{
  "num_hidden_layers": 13,
  "hidden_size": 128,
  "n_experts": 128,
  "experts_per_token": 8,
  "d_expert": 32,
  "d_shared_expert": 0,
  "hidden_act": "geglu",
  "moe_layers": [0, 1, 2, 3, 4, 5, 6, 7, 8, 9, 10, 11, 12],
  "router_score": "softmax",
  "normalize_top_k": false,
  "routed_scale": 4.0,
  "balance_loss": 0.00428,
  "balance_bias": false,
  "router_z_loss": 0.001,
  "init_std_router": 0.0146,
  "lr_router": 0.00138,
  "vocab_size": 8192,
  "norm": "rmsnorm",
  "norm_eps": 1e-05,
  "tie_word_embeddings": true,
  "optimizer": "muon_variant",
  "learning_rate": 0.00613,
  "beta1": 0.95,
  "max_grad_norm": 0.5,
  "batch_tokens": [32768, 65536, 98304],
  "max_seq_len": 512,
  "train_tokens": 570900000,
  "max_steps": 8959,
  "dataset": "wikipedia_en"
}
Below are experts of layer 6 (counted from 0) of a mixture-of-experts language model. Rows are named router (the router's row for the expert), gate (a neuron's input weights, with its number), up (a neuron's input weights, with its number) and show model dimensions 0-127. Each number is 128 + 32 x the weight over its row's rms, rounded and kept within 0 to 255.
Before each expert's rows: a language model's description of what the expert responds to. This comes from a sample of Wikipedia text that the model never trained on.

# expert 41
It responds to: Time units, sports prepositions. Prepositions and time or quantity words in sports and events text, like per week, months, third in, from the album, yards.
router [145  75 122 153 158  92 136  99 145  65  95 179 108 141 170 163 139  94 165 155 107  86 105  99 102  93 160 157 160  87 119 102 162 147 105 164 107 100  92  97 110 155 166 162 103  94 160  91 161 158 153  98 165 164 100 147 109 108  98 162 138 153 111 213 146  79  92 172 160 149 104 157 110 110 102 101 110 100 109 174 154 176 160  91 167 100 162 102 109 103 121  95 161 108 155 167  79 157 152  95 105 167 103  87 150 103 167  90  90 173 155 107  79 151 158 165 149  86 150  85 153 101 106  95 165  91  96 163]
gate0 [103  89 149  94 106  85 127 107 151 128 120 114 102 116  78 165 126 167 143 101  94 100 168  88 118 116 138 155 160 142 108 164 113  68 111 126 127 115  65 105 106 178  59  90 184 132 122  99 151 137  92  94 169 127 142  89 136 114 128 168 147  53 116 172 101 158 100  94 174 143  62 157 104  68 173  64 150  72  85 141 161 124 112 135 119 101 130 121 177 140 111 120  87 131 109 115 103 123 158 118  54  98 176 170 156  95 173  90  80 126 147 117 108 154 150 181 115 123 114 161 117 133 177  73 178 127 112 140]
up0 [195 161 154 134 153 167 113  56 118 148 124 168 119 157 128 141 154  88 173 139 110 189 158 138 152 172 106 111 166 137 179 102 108  84  61 136 189 136 154  86 125 128 166  94 115 118 100  76  81 184 135 136 152 140  94 126 144 140 131 142 128 185 168 156 154 138 171 143  44 112 166 111 102 170  75 184 117 154 144  89 162 171 143 190 164 135 145 174 131 158  79  89 137 114 130 171 161 133 172 138 183 110 129 135 184 111 134 125 159 103  85 138 167 135 145 122 118 120 165 124 150 171 171 140 114 100 105 145]
gate1 [148 161 163 105 164 125 172 131 120 109 146 110 106 119 100 110 104  85 134  97 160 132 100 170 141 117  72 117 134 125  84 116  63 139 138 190 172  88 138  97  73 177 137 139 100 130  99  96  75 179 169 101 140 150 148  96  88  71 147 186 105 117  97 192 108 108 102 144 115  67 102 148 115 174 137 137 183 159  91 150 131 115  97 136 111  91 157 164  91 176 153 131 152  80 143 131 103 145 163 135 139 112 115 159 130 135 152  85 123 149 119  70 152  64 171 126  68  98 174 126 138 163 195  48 119 135 109 110]
up1 [149 105 145 137 112 125 104 120 119 148 138  90 127 107 182 144 160 175 139 189 154 135 129  96  74 104 132 106  83 126 177 111 165 186 145  96 142 126  83 190 159 132 129 134 109 147 147 217 165 124  79 146 112  87 114 165 150 180  86  96  84 155 174 145 121 124 110  68 132 163 154 135 137  83 123 143  83 108 141 138 141 172 106  95 100 190 106 123 130 113 100 102 103 165 147 136 158 101 154 152 111 118 184  98  91  87 150 149 141  63 138 193 102 165 109 156 172 171 106 120 183 111 102 202 103 178 127 152]
gate2 [ 59 142  95 154 132 140 145 157 166  70  86 117 132 169 103 209 122 140 190 131  93 117 130  43 119  90  14  96 159  80 143 142  97 131 115 108  88 114 135 109 116 108 149 128 111 139 151 143 156 132  96 106 122 191 135 166 166 111 138 136 117 125 159 160 133 108 103 162 127 148 148 125 162 162 111 130  96 108 112 118 153 101 163  78  89 142 167 134 127 138  67 110  65 190 136 100 121 180 132 103 132 135 113  93 153 107 147 155 157 175  94  91 123 160 107 163 124  91 157  96 147  89 112  45 130 109 162 119]
up2 [ 49 143  64 147 129 181 123 153 150  43  84 136 123 153  85 213 103 142 178  94  89 134 121  99 118 106  24 115 117 145 170 155 132 176 113 118  80 167 130 116 147  95 152 132 151 139 165 111 200 121 112 114 121 155 152 136 179 130 155  79  99 129 167 187 148 119 148 126  86 126 138 103 156 119 107 171 104  99 135 107 116  89 163 112 124  96 161 141  81 149 113 143  64 207 144  93  83 168 146 121 152 124  79 117 142  81 115 108 136 131  87 115 116 101 128 143 120  99 141 135 146 121 109 110 109 131 150  96]
gate3 [136 139 142 122 186 121 215 114 144 126  59 176 135 132 146 118 129 177 149 117 115 162 149  54 151 126  85 149 137 145 106 166 122 131  86 181  51  86 130 132 116 130 113 163  99 154 141 140 136 131 192 161 156 115 127 129 203 104 135 131  85 137 103 168 143  83  71  99 129 138 119 174 135 198  69 105 135 112 151 154 136 121  89 117 188 123 121 110 156  87  80 147 205 116 153 157  88 111 170 117 154 146 120 164 123 101 131 129 150 128 161 174 126 147  97 119 126  93  83 119 110 159 109 110 162  95 105 208]
up3 [151 104  35 141  56 151 197 144  98 182 121 145 114 145 157 162 119 150 125 111 108 106 113 151 118 132 148 137 164 138 168 134 124 125 139  78  81 135 147 149 101 172 165 135 145 136 145 121  89 125 112  98 113 140 109  88 114 127  92 144 128  90  93 226 147 141 193 137 146 133 135  66 162  59 156 131  98 123 123 100 139 174 145 144 170 192 133 114 116 132 155 117 106 134 137 117 145 124  76  87 114 139  82 125 158  98 151 146 137 174 125 137  79 116  86  77 150 148  53  76 136 166 189 133 154 179 156  80]
gate4 [109  93 125 168 128 101 113  86 104 100 138 133 146 166 127 236 125  45 196  92 166 155 135 158 157 104 166 140 188 182 101 179 147 152 116  91 122 138  98  98 210 117 116 143 131 136 124 109 111 164 164  84  68 120 118  98 135 122  74 167 136  88  97 139 138 156 135 128 129  89 121 118 141 143 151 151 146 193 138 169 112 173 109 147 136 109 163 104 142 146 138 135 107 143 163 173 116 100 176  99 117 141  46  82 123  73 132 150 166 155 117 137  50 119 138 110 138 134 109  96 119 168 132 135 134 157 142 175]
up4 [130 100 117 152  80 125 141  43  55  99 157 141 110 176 109 220 112  79 142  69 120 181 117 156 150 120 159 163 168 123  96 183 115 171 187  87 129 123 102 167 215 112 105 172 139 162 144 127 136 124 167 110  87 128 124  54 135  87 136 132 158 101 121 144 144 131 152 148 118 127 126 103 130 150 178 135 120 150 125 116 164 136 111 138 138 134 138 133 123 118 155 148 113 164 155 154  97  93  93  53 141 114 111 112 146 126  76 121 176 143 127 118 123 151 210 153 160 176 132 121 127 182 160  93 103 150 183 124]
gate5 [176 120 183 122 138 164  97 112  80 123 113 136 126 114  74 129 136 179 147 160 111 128 109  39 151 116 115 142 128  95 157 115 168 172 105 133 117 141 123 150 132 131 191 122 109 149 136  96 118 144 130  94 159 114 151 111 177  97 121 127 170  96 101 125 111 112 103 116 117 217 106 143  98 117 149 144 116 165 172 181 119 159 121  73 170 161  98 155 103 123  81  90 149  99 163 104 194  56 151 122 140 162  88  91  79 143 101 154  94 158 169 205 137 143 127 139 151  81  68 111 154 128 102 131 210 131 161  82]
up5 [108 142 155 122 163  82 186 117 124 111 168 182 116 134 126 118  93 183 169 146 141 108 182 109 167 166 126 130 100 133 124 160 167  90  85 219 122 119  83  80  81 150 134 120  87 166 159 122  71 114 107 114  97  91  88 106 185 109 133 151 100 159 112  51 149 116 183 134 113 121 114 112  97 125 132  97 123 142 148 112 107 143  90  76 115 101 101 196 156 160 114 107  75  87 128 180 192 116 128 171 158 126 131 153 140 122 135 153 184 180 119 154 128  97 122 110 115 148 180 168 132 145 167  74 148 130 108 183]
gate6 [138  86  93 134  95 153 131 153 116 127 110 132 192 130 116 109 129 156 158 167 158  60 146 206  95 153 131 154 126 137 109 123 132  99 165  98 139 171 120 106  78 123 122 114  91 132 127 115  98 184 158 108 146 100 193 154 139 171 119 162 132 169  64 127 121 114 163 137  80 111  62 122 108  36  94 115 139 119 125 113  71 161 170 136 148 116 132 130 155 166 108 117 135 152  86 117 100  58 131 187 111 108 158 102  69  77  78  76 120 100 133 123 133 174 103 171 126 117 146  84  65  96 131  85 160 163 107  93]
up6 [110 185 188 128 155  70 107 122 136 137 184 111  32 143 142 127 148  78 113  88 134 149 113  72 169 121 148 125 140 121 123 111 123 197  73 164  84  82 173 151 178 154 102 135 137 147 135 130 165  85 116 103 138 173  99 103  95  86 116 130 115  85 124 104 127 145  80 110 208 144 161 140 142 218 159 121 120 126 107 156 175  73 109 144  88 142 108 136 114  72 110 152  69  74 148 108 156 167 101  76 115 167 119 122 135 145 144 168 168 125 150 131 132  95 157 109 149 141 106 148 178 136 119 148 130 142 146 162]
gate7 [105 159  73 111 176  85 124 158 139 112  51 148 146  97 129 133 128 160 116 189 130 120 148 112 135 113  81 187  79  71  84 141 158 100 108 142  78  92 104 138 156 150 111 156 174 128  89 174  73  96 150 157 160 204 170 140  97 181  92  98 199  98 116 133 106 132 160 151 135 109 123  90 122  85 103  91  91 174  90 117 146 121 149 126 114 173  90  74 117  87 107 132 168 137 131  82 131 102  77 103  72 129 167 140  98 123 134 130  58 146 143 119 120 118 151 109 144  98 143 144 102 112 123  88 185 177 132 144]
up7 [130 168 102 180 113 110  63 184 124 124 137 116 159 137 135 168 101 163 111 133 122 131 178 183 131 119  81 169 140 137 141  79 142 148  38  94  83 184 159 142  57 112 122 149 155 109 137 126 134 158 106 159 117 131 103 164 194 149 151 112 120 132 116 115  81 129  79  80 162  77  75  80 111 107 125 155 102 128 101 143 131  68 153  93 107 130  59 110 134 118  51 134 165 147 152  99 122  77 161 127 126 103  96 138 130  99 142 127  75 144  97 125 131 151  77 195 106 119 119  98  70  81 133 141 141 170 102 119]

# expert 11
It responds to: Main verbs and predicates. Finite verbs and the words right after a subject, such as was, is, had, became, took, could, mostly in running narrative prose.
router [171  73 161 153 163  98 116 126 157  72  91 166 105 152 170 161 143  95 150 143  95 101 113  97 122 105 156 166 174  83 105 104 155 108 117 152 105 105  97 113 130 163 171 145 108  89 160  89 160 159 148  85 163 144  91 162 110 115  98 160 145 147 115 204 159  82 106 149 171 153  95 171 103 105  97  89 101 115  95 164 157 165 152 100 159  70 157 100  73 107  95  83 153 103 159 171 103 157 158 106 107 142  83  92 151 103 159 119 103 161 158  89  71 152 166 167 158  93 153 102 176  90 104  99 156  92  88 150]
gate0 [164 124 163 132 151 124  92  35 128 113 138  82  95 161 128 155 183  87 142 139  94 129 103 110 166 103 125 102 209  82  91 134 151 106 100 164 150 130 140 166 101  92 111 139 145 114 130 102 102 117 155  94 153 160 189 151  85 104 128  93 169 139 143 149 167 179 126 137 182 132  97 181 112 141 165 109 168  89  78 105 134 135 145 187 141 129  63  96 182 123 122  93 106 105 142 138  98 151 130  86 102  70 170  70 151 123 149 155 129 157  99  52 146 137 144 101 200 137 106 124  90 100 103 138 106 113 135 181]
up0 [115 172 126 173  84 117 152  99 123 110  85 165  97 119 140 167 140 125 138 134 109 137  80 108  81  98 116 124 131  84 122 130 138 164 100 154 212 127  95 137 167 100 160 130 147 132 118 122 127 113 114 100 164 151 111 118  61  74 124  81 134 145 208 112 137 129 141 113 149  81 126 105 154 103 145 152 113 160  77 109 169 144 127  62  93 123 138  91 116 124 129 114 134 180 146 129  81 164 142 223  90  86 214 136 161 100  98  92 104 116  70 149 198 158 153 115 151 180 103 142 100 159 121 105  94 102 191 141]
gate1 [121 106 150 154 126  89 100 154 121 150 159 154 111 207 195 109 132  93 196 120 114 125 108 133 167 116 186 151 150 164  74 107  99 106 102 155 152 141 107  68 146 105 131 112 137 119 185 181 133 135  95 196 100 175 105 102 172 106 149 113 178 135  64 153 121 153 146 146 148 107 131  89 172 122 180  76 154 148 160 129 126 106 119  89 133  79 159 111  83 101 123 106  81 101 118 154  86  96 118 137 141 130 124  99 127  63 133 179 156 124 207 161  82 129 112 101 151 134 108  90 115 122 170 143 171 107 117 201]
up1 [ 88 181 126 106 152 118 138 128  95 142 161 100 142 112 106 129 171 146 120 137 125  92 117  85 149 127 119  57  97 117 138 104 154 125 156 127 102 107 118 173 139 152  99 154 140 100 144 104  83 114 123 119 149 146 142 127 161 189 111 136 115 177  87 110 115 132  94  85  71 127 187  97 106 134 117 122 114 101  90 149 184 180 130 131 182 142  96 134 113  88 180 127 170  66 121 189 179 103  87 100 118 177 153 111 125 168 120  99  79 191 106  66 100  85 102 109 104 166  21 147  94  85  65 119 117 144 105 100]
gate2 [157 123 148 206 102  92 114  99 178  96 147  86 119 117 128 162 115 121 152 195 149 144 143  99  92 118 120  67 183  68 104 171  85 130 192  85 147 116 137 126  96 118 116 171  70 107  88 128  68  73 158 145 101 192 105 142 112 147 114 165 129 121 140  58 166 121 126 172 175 185 169 119 153 127  94 119  90  84 144  73 174 124 139 174 173 115 168 182 124 102 188 125 100 119 104 152  94 153 131 139 120 138 123  78 116 146 166 122 101 111 113 105 108  82 151 137 149 147 160 144 174 136 106 124 128  84 138 132]
up2 [156  93 107 179  84 136 128  82 173 130 109  82 131 135 125 185 117 101 126 172 128 132 163  47 117 111  91  75 157  82 121 149  91 197 159 116 138 133 115 160 124 111 108 155  70 130 110 145  81  39 127 118 111 174  99 143 149 111 128 151 129 128 162  88 145 138 142 132 168 166 172  96 140 144  99 142 120  90 179  89 144 130  99 163 177 126 162 191  83 121 137 163 103 101  95 168 123 155 146 123 164 115 134  95 125 124 167  96  97 119 110 125 179 109 150 174 169 176 139 144 230 157 123 143 138  77 126 157]
gate3 [129 101 114 177 168 124 164 107 125 110 172 129 143 124  82 140  68 117  94 132 126  94 113  74 137 139 115 159 141 189 105 139 113  81 139 172 173 102  87 114 103 143  80 125 102 132 148 114  99 187  89 132 148  84  80 117 127  79 173 156 168 122 115  87 126  85 119 112 144 135 114 138 106 110 127 102 130 118 114 148 147 114 144  52 107  84  98 118 129  98 172  34 114 114 114 179 147 146 148  88  68 111 192 143  85 154  40  77 193 144  92  85 108 114 131 111 121 145 150  98 147  98 153  53 122 142 145 129]
up3 [105 194  97  99  84 140 169  97 102 134 148 115  69 129 127 146 143 140 107  94 212 179 154 120  99 138 154  70 129  95 118 163 148 120 149 127 130 130 159 109 138 169 165  96 128 174 107 170 113 101 190 119 114 136 123 161  86 106 126 104 114 114  95 132 140 120 126 179 128 106 150 149 169 135 128 111 149 122 146 112 155 113 122 175 154 141 117 202  71 184  47 152 182 158 191 121 143  88 121 206 175 162 109 106 123 127 177 108  87 206 103 178 110 103 121 137 120 154  79 146 151 172 116 132 158 120 152 103]
gate4 [135 126 124 141 132  81  79  90 101 104 137 154 103 133  97 145 155 178 105 113 157  98 154 125  94 215 141 107 106 118 109  80 199 136 149 205 104  89 133 121 140 171 157 109 130 125  76 119 130 157 187 137 137 104  99 105 136 120 157 144 196 161 119  75 122 159  97 138 165 119 107 115 133  98 113 149 125  91 123 151  68 100 140  65 131 104 137 143 105  86 159 149 159 108 129  91 177  97 221 144 114 172  89 127 166 163 125 129 123 119 103 183 118 155 154 136 161 123 173 160 155  50 157  86  71 134 170 123]
up4 [118 107 131 113 121  52  75  89  87  91 169 124 159 122  99 159 153 143  91 128 163 104 127 146  75 173 162  83 102  88 106 106 207 147 128 190  95  75 145 133 127 175 145 114 119 171  93 104 127 131 166 129 115 125 106 154 160 123 166 139 169 136  95  60 131 171 111 128 134 130  78  68  90 119 142 107 151 103  99 112  74 101 114 122 117 160 122 127 119  94 119 139 150 109 143  87 196 122 225 165 125 169  95 113 158 182 118 123  91 122  80 184 120 147 167 137 153 124 172 177 124 100 178 120 102 146 150 113]
gate5 [104 114  82 152 145 106 147 160 139 162 147 159 125 129  83 129 186 130 191 138  72 112 132 130  84  53 102 212 194 135 171  60 142 135  83 158 108 159 120 123 149  65 146 112  63 124 186 123 155 124  88 113 146 121 138 131 121 110 135 108 174 211 112 124  95 151 108 114  88 163 106 165 125 103 137 188 172 127  97 204 112 176 117 131  93 125 104  94 142 127  66 113 132 126  65 113  72 119 167  91 120 110 132 139 112 157 146 111 165 141 120 183 146 139 153 125 134  74 111 155 116 158 130 122 130 124 112 129]
up5 [133 175 117  90 108 111 144  97 136 151 175 160 165  97 112  96 129 161 107 160 160 103 113  99 155  94 203 114  98  74 164 104 126 176 178 126 126 105 117 160 134  79 163 123 163 147 129  98 134 148 114  91 101  91 142  98 177  90 179 122 133 118 148 109 121 108  97 179  97 170 147 107 141 163 106 193 174  84 128  89 108 145 134 153 166 127 153 144  66 103  46 104 104 129 133 185 158  81 210 198 131 124 124  66  94 111 120 118  71 122 116  98 145 162 138 131  88 105 121 161 172 156 154 108 141  82 128 137]
gate6 [143 103 135 131 119 128 112 119 139 112 106 113  68 107 117 189  85  74 132 121 134 100 145  79 144  85 105 232 135 161 132 146 104  83 170 148 134 114 117 119 134  93  87  76  65 139 140 118 144 106 106 153  74 112 150  80  66 134 154 181 130 169 164 124 120 132 169 149 100 133 123 167 155 113 100  74  97 144 191 118 143 126 156 162 129 133 142  98  22 121 133  96 156 180  98 178 163 142 115 138 111 165 144  58  49 122 102  86 162 113 100 125 150 130 114 123 130  99 150  92 130 111 118 101 151 104 139 170]
up6 [157 179 151 145 142 172 113 102 153  96 119  80  89 107 110 142 156 183  74 145 106 174 121  69 101 181 116  90 144 156 145  66 100  88 134 140 154  95 121 134 131  96 142 179 134 117 113 104 102 127 111 154 128  98  76 155 104 175 183 139 199 126 203 166 101 105 132 145  74 110 184 170 156 122 135 141  94 187  90 144 152 151 155 153 128 106 113 183 104 172 136 113 124 182 105  63  84  89 136 123 114 127  94 114 182 152 128 135 170 169  91 105 145 116 109 124 164 106 117  65 169 116  80 103 136 102 157 133]
gate7 [ 93 166 124 120 194 133 143 169 177  58 165 174 150 134 137 127 132 123 152  66 153 132 136 217 146 104 125 155 130  98 110 132 132  61 157 161  83 175 132 151  80 152 133 110 155 109 148 149 177 160 113 169  99 165 127 174 190 115  68 166 210 142  81  96 104 125  80  98 169 177 119 143 152 128  91 150 188 125 140 131  81 123  88 113 146 121 102 161 125 107 154 106 146  88 145 133 133 153 132 137 103 164 130 159  77  97 123 151 154 140 110  85  65 128 114 179 112 111 181 115 120 154  85 148 140  99 132 127]
up7 [ 88 168 115  85  95 179 188 167 126  74 144 164 145 159 157 150 119 165 122 126 165 122 115 180 149 137 145 112 117 120  97 107 104 140 121  97 144  92  99 172 114 158 136  65 115 126  89 195 184 125 134 159 111 207 140 192 106 112 113 142 206 127 100 105 139 146  81  84 153 158 126  78 173 105 161 207 165 150 147 145 163 151 107 104 135 176 106 155  95 102 152 156 148 138 131  97 114 127 129 157  82 107  82 187 104 123 121 113 145 162 153 170 136 154 157 160 150 136 177 181 160 151  96 166 174 120 127 112]

# expert 13
It responds to: Words after articles. Content words and digits right after the, at or of in prose and sports tables, such as born, largest, approximately, '7'–4.
router [159  84 169 155 156 109 195  86 154 108  85 147  87 160 174 164 132  94 153 145 105  87 102  97  86 110 159 161 156  89 120 108 158 155 120 139  95  95  88 103 114 163 158 213 116  88 162  95 163 159 143  98 165 151  96 164 105 114  98 165 140 166 105 199 163  93 105 163 171 158  97 163 101 105 102  99 109 126 107 170 147 165 144  99 159  91 144 102 121  99 109  92 157 109 164 162  90 157 158  91 102 149 105  92 154  91 154 105  87 169 146 100  86 144 162 163 145  88 150  87 169  94 100  94 152  95  99 153]
gate3 [131 129 141 144 181 110  88 149  72 133 119 133 136 127 136  53 176 164  99 170 117  97 108 128 132 114 126 106  90  93 112 106 157 106   8  94 134 126 113 151 140 152 126 169 114 126 119 115 122 128 168 131 149  93 147 130  87 147 142 157 108 100 105 183 121  68 156 131 105 187 153 101  54  97 180  87 109 227 147 126 118 127 110  78 179 118 152 159  91 131 120  76 160 186 126 139 147 130 108 131 126 151 188 121 115 147 105  99 136 121 123 127  51 149 149 156 162 138 108  79 140 110 145  65 152 116 165 119]
up3 [142 145 126 131 161 100  97 164 107 144 137 127 149 126  81  56 179 177 113 149 151 103 118 110 116 110 166  91  59 114  98 104 144 109  51  74 123 113 114 159 133 173 122 157  93 110  91  92  94 150 137 171 171 141 171 150 105 161 159 138 130 109 119 162 129  84 148 113 125 186 156  93  36 121 212  90 130 203 114  90 108 154 103  88 197 116 175 138 105 136 109 100 118 159  98 130 138 124 150 138 150 160 176 115 114 149 137 104 119 149 141 147  44 143 168  87 180 142 122 113 135 100 134  84 152 124 140 120]
gate4 [145  99 118 113 120 110 145 144 118 185 124 106 135 105 169 166 142 112 127 186 120 115 128 130 200 121 130  85  75 109 142 120 147 126 121 139 137  37 142 141 130 134 148 124 119 107 122 147 175 128 126  64 144 148 104 146 141 121 113 170 147 141 141 175  86  35  96 165 181  87 113 116 155 132 151 130 144 119 105 159 148 182 125  46 164 132 157 126  94 104 164 104  52 180  99 158 160 190 116 121  84  65 135  97 131 157 125 209 136 163  81 132 113 131 107 113 130 151 159 103 175  76 135  93 128 134 193 130]
up4 [122 140 115  69 126 156  96 126 151 137  81 132  63 129 131 186 116 143 101 143 137 123  89 193 131  87  72 152 105 111 144 145  66 118 172 139 138  75 132 189 158 149 159 143 128  64 167 117 144  89 201 125  35 127 145 127 121 213 111 166 116 135 144 158 122 109 155 162  63 136 176 116 152  84 114 150 133 160 132 138 122 149 150 148 118 108 153 133  85 159 117 123 133 215  87 123 134 153  96 170 114  56 112 126 109 105 118 132 121 155 131 113 171 127 144 127 195 115 158  77 151 126 102 113  87 113 161 122]
gate5 [227 138 107 160  99  99 152 132 139  71 116 155 130 102  99 188 109 154  87 189 126 166  70 131 114 113  93 150 173 147 150 111  61 161 104 200  54 162 139  93 105 112 158 157 141  96 155  98 171  99  84 123 181 135  97 125 115  40 146 123 176 157 127  91  99 138 158 127 219 144 103 143 166 118 119 125 112 160  97 134 124 126  95 139 100 146 128 117 140  96 132 128 144 159  99 121  91 131 185 126 156 153 156 122 117 156 142 104 117 119 155 132 178 149 106  92 110 107 158  76 158 140 163 121 165 150 129  83]
up5 [157 110  37 123 138 152 110 111 102 155  83  89 117 104 123 100 147 107  91 164  72 104 154 148 145  99 121 174 125  86 114 112 129  80 199 101 142 118 153  98 101  61 125 109 126 118 139 110 134 175 111 174 141 187 187 187 133 177 110 165 115 101 161  43 124 169 118 181 146 110 131 113 114 137 109 115  92 116 128 116 129 143 173 122 154 178 172  99  88 124 117 120  95 194 100 105 141  72  80 128 144 139  77  79 118  89 122 126  66 116 105 150 158 116  89 102 131 115 202  97  91  95 110 109 119 136 118 136]
gate6 [160 130  61 101 142 103 121 146  95 113 108  94  82 110 152 115 155 119 192 130 100 111 178  60 108 161 107 124 172 134 142  83 113  88 100 180  78 160 136 104 120 149 164 127 136 126 136 142 149 172 112 103 132 187 112 104 101 154 123  69 138 172 142 130 176  85 134 113 195 148 159 109 140  79 145 177  73 181 190 109  77 179 131  88 154 132 138 142 122  69 125 120 134 115 152 122 116 112  73  65 166 164 116 127 166  90 173 121 125 164 197 142 146  97 150 152 169 120 157  82 154 147  99 159 148 120 135  84]
up6 [160 128 149 157 135 145 111 116 162 150 109 106 146 129 117 140  91 136 125 100  83 155 138 203 137  77 160 143  98 104  54 149  76 149 119 138  89 112 155 116 141  83 164 146 144 181 103 142 107 133 133  95 162 102 174 111 108 153 115 139 113  82  70 187  72 102 119 157  75  87  88 114 123 145 132 136 199  98 112 153 139 133  96 171  69 123 155 110 108 245 133  94 133 179 111 127  78 179 120 169 128 122 104 151  96 179 126  88 163 147 130 146 115 132 173 165  87 128  90  99 140 139 170 127  83 161 152 115]
gate7 [162 108 107  90 138 152 146 162 169 193  56 128 128 171 153 118 140  77 163 111 151 108  96 126 196 137  73 125 137 129 126  92  89  83  92 157 179 120  95 139 108 150 144 150 111  91 139 122 159 158 171 148 118 144 194 168 144 119 123 146 141 137 142 143  89 110 134 174 137 107 134 215  93 136 127  88 140 109 111  73 156 104 102 108 156 100 160 103 131 124  97 135 147 142 113  78 115 173 135 116 129 182 100 210 114 117 102  96 113 114 163  48  88  81  94 137  83 172 123 129  82 133  93 148  86 167  80 173]
up7 [101 148 145 152  79 142 125  60  81  77 170 124 131  95 115 121 141 185  83 187 130 134 158 146  72 110 176 111 113 101 151 143 174 198 151 107 123 130 162  94 141 108  96 114 160 179 131 119  99 101 111 115 117 140  56 147  96 157 166  95 103  77  97  95 184 155  98 125 139 168 166  50 125 118 132 173  92 135 123 179  98 143 124 101 124 134  91 133 157 103 171 115 102 106 125 133 141 102 130 136 115  79 121  74 138 133 152 158 106 168 119 193 173 156 179 123 176 103 110 153 192 129 135  97 149 133 184  80]
gate8 [135 110 106 171 128 110 155  69 150 134 161  79  44 131 162 160  71 123 129 102 167 160 168 113 116 208 122 168 176 116 130 111 184 100 111 174 149 156  93  91 177 157 101 132 153 204 141 180  99 101 100 123  36 166 110 132 147 173 140 160 166 112 167  97 123 139 101 112 146 136 134 142 117  84 104 126 119 139 129 121 121 129 157 138 129  96 121 176 102  73 172 153 135 160 161 159 100 153 143 189 142 120 133 126 138 137 152  82 113 164 148  95 127 132 139 135 145 106 167 113 164  91 173 211 108  96 110 167]
up8 [131 147 145  90 134 117 123 149 143 130  60 149 215 110  87  69 175 172 159 145 106  92 104 132 117  71 106 141  98 162 124 118  99 164 136 100  75  85 131 154 106 100 125 113  86  81 158 138 153 141 134 178 180  65 121 148 130 115 109  96 102 136  81 175 156 165 108 109 144 121 108 151 161 153 119 145 100 106 139 139  81 152  58  91 112 151 161  51 119 156  86  71 144  99 130 104 135  77 100  65 118 150 151 134  89  91 116 171 123  87 124 158 119  84 134 155 123 157  86 130  93 138  78  69 142 182 125 115]
gate9 [151 148 106 123  74  92 136  89 165  89 100 139 137 111 156 148 115 149 166 117 175 120 154 131 142 138 136 158 114 158 124 207 161 121 129 148 104 121  74 201 156 138 106 166 137 121 178 122 190 115 107 139 135 154  94 102 166 142 104 162 121  52 144 157 118 119  82 150 181 137 112 139 138 121 137  92 132 137 128 136 101 124  72 147  78 154 111  36 196  63 146  84 135 173  77 131 133 108  89 106 148 188 133 143 122  95 136 140  81 197 191 170 109  97 170 148 127 154 164 120 133 103  75 101 145 136  94 127]
up9 [162  77 119 114 157 190 123 128 177 171 139 113  79 142 136 126 155 135  84 156  93 104 112 131 127 116 101  99 186  70 127  76  98 144 101 133 145 134 160  41  70 122 142 123 122 134  89  83  62 171 161 138 122  99 154 157 106  94  95  65 126 188 125  92 117  96 162 143  97 108 140 148 105 134 114 156 151 152 165 123 157 157 130  97 167 120 143 198  75 186 127 150 129  94 172 108 124 146 172 115 110  79 139 129 130 146 106 162 107  88  90  57 162 145  99 119 186  77 101 132 115 146 133 140  73  90 134 159]
gate10 [148 124 106  92 100 169 168  95 157 154 146 123 135 137 171 140  82 120 155  97 174  89 105  82 207 139 125 122 124 176 116 139 130 100 158 177 128  64  57 111 164 147  75 159 125 143 140 176 122 150 161 111 119 186  87  68  85  97  99 127 106 153 102 106 160 134 109 163 126 114  94 150 108  96 112 107 118 111 161  74 127  85 120 136  96 131 100 135 145 113 169 127 109  91 176 155 119 135 108 130 113 111 131 174 107 133 121  87 109 118 127  25 108 163 172 210 159 152 152 150 148 151 106  65  74 110 119 175]
up10 [147 151  86 192 105 183 148  95 149 208  74 119 159 198 156 136  86  95 143 104 139 117 101 143 210 165 121 104 101 183  92 125 181 122 117 142 145 110 103 119 142 153 116 160 169 121 148 195 124 119 160 102 109 175 103 125  82 131 123 144  93  96  56 116 133 161 102 165 124 145  51 134 115 118 132 148 129 117 162  27 152  84 144 142 129 117 126  78  95  88 193 143  92 128 159 139  92 157 150  84 129 125 156 113 116 141 126 123 115 172 120  75  96 145 136 134 121 139 156 168 117 142 113  95 117 122 103 172]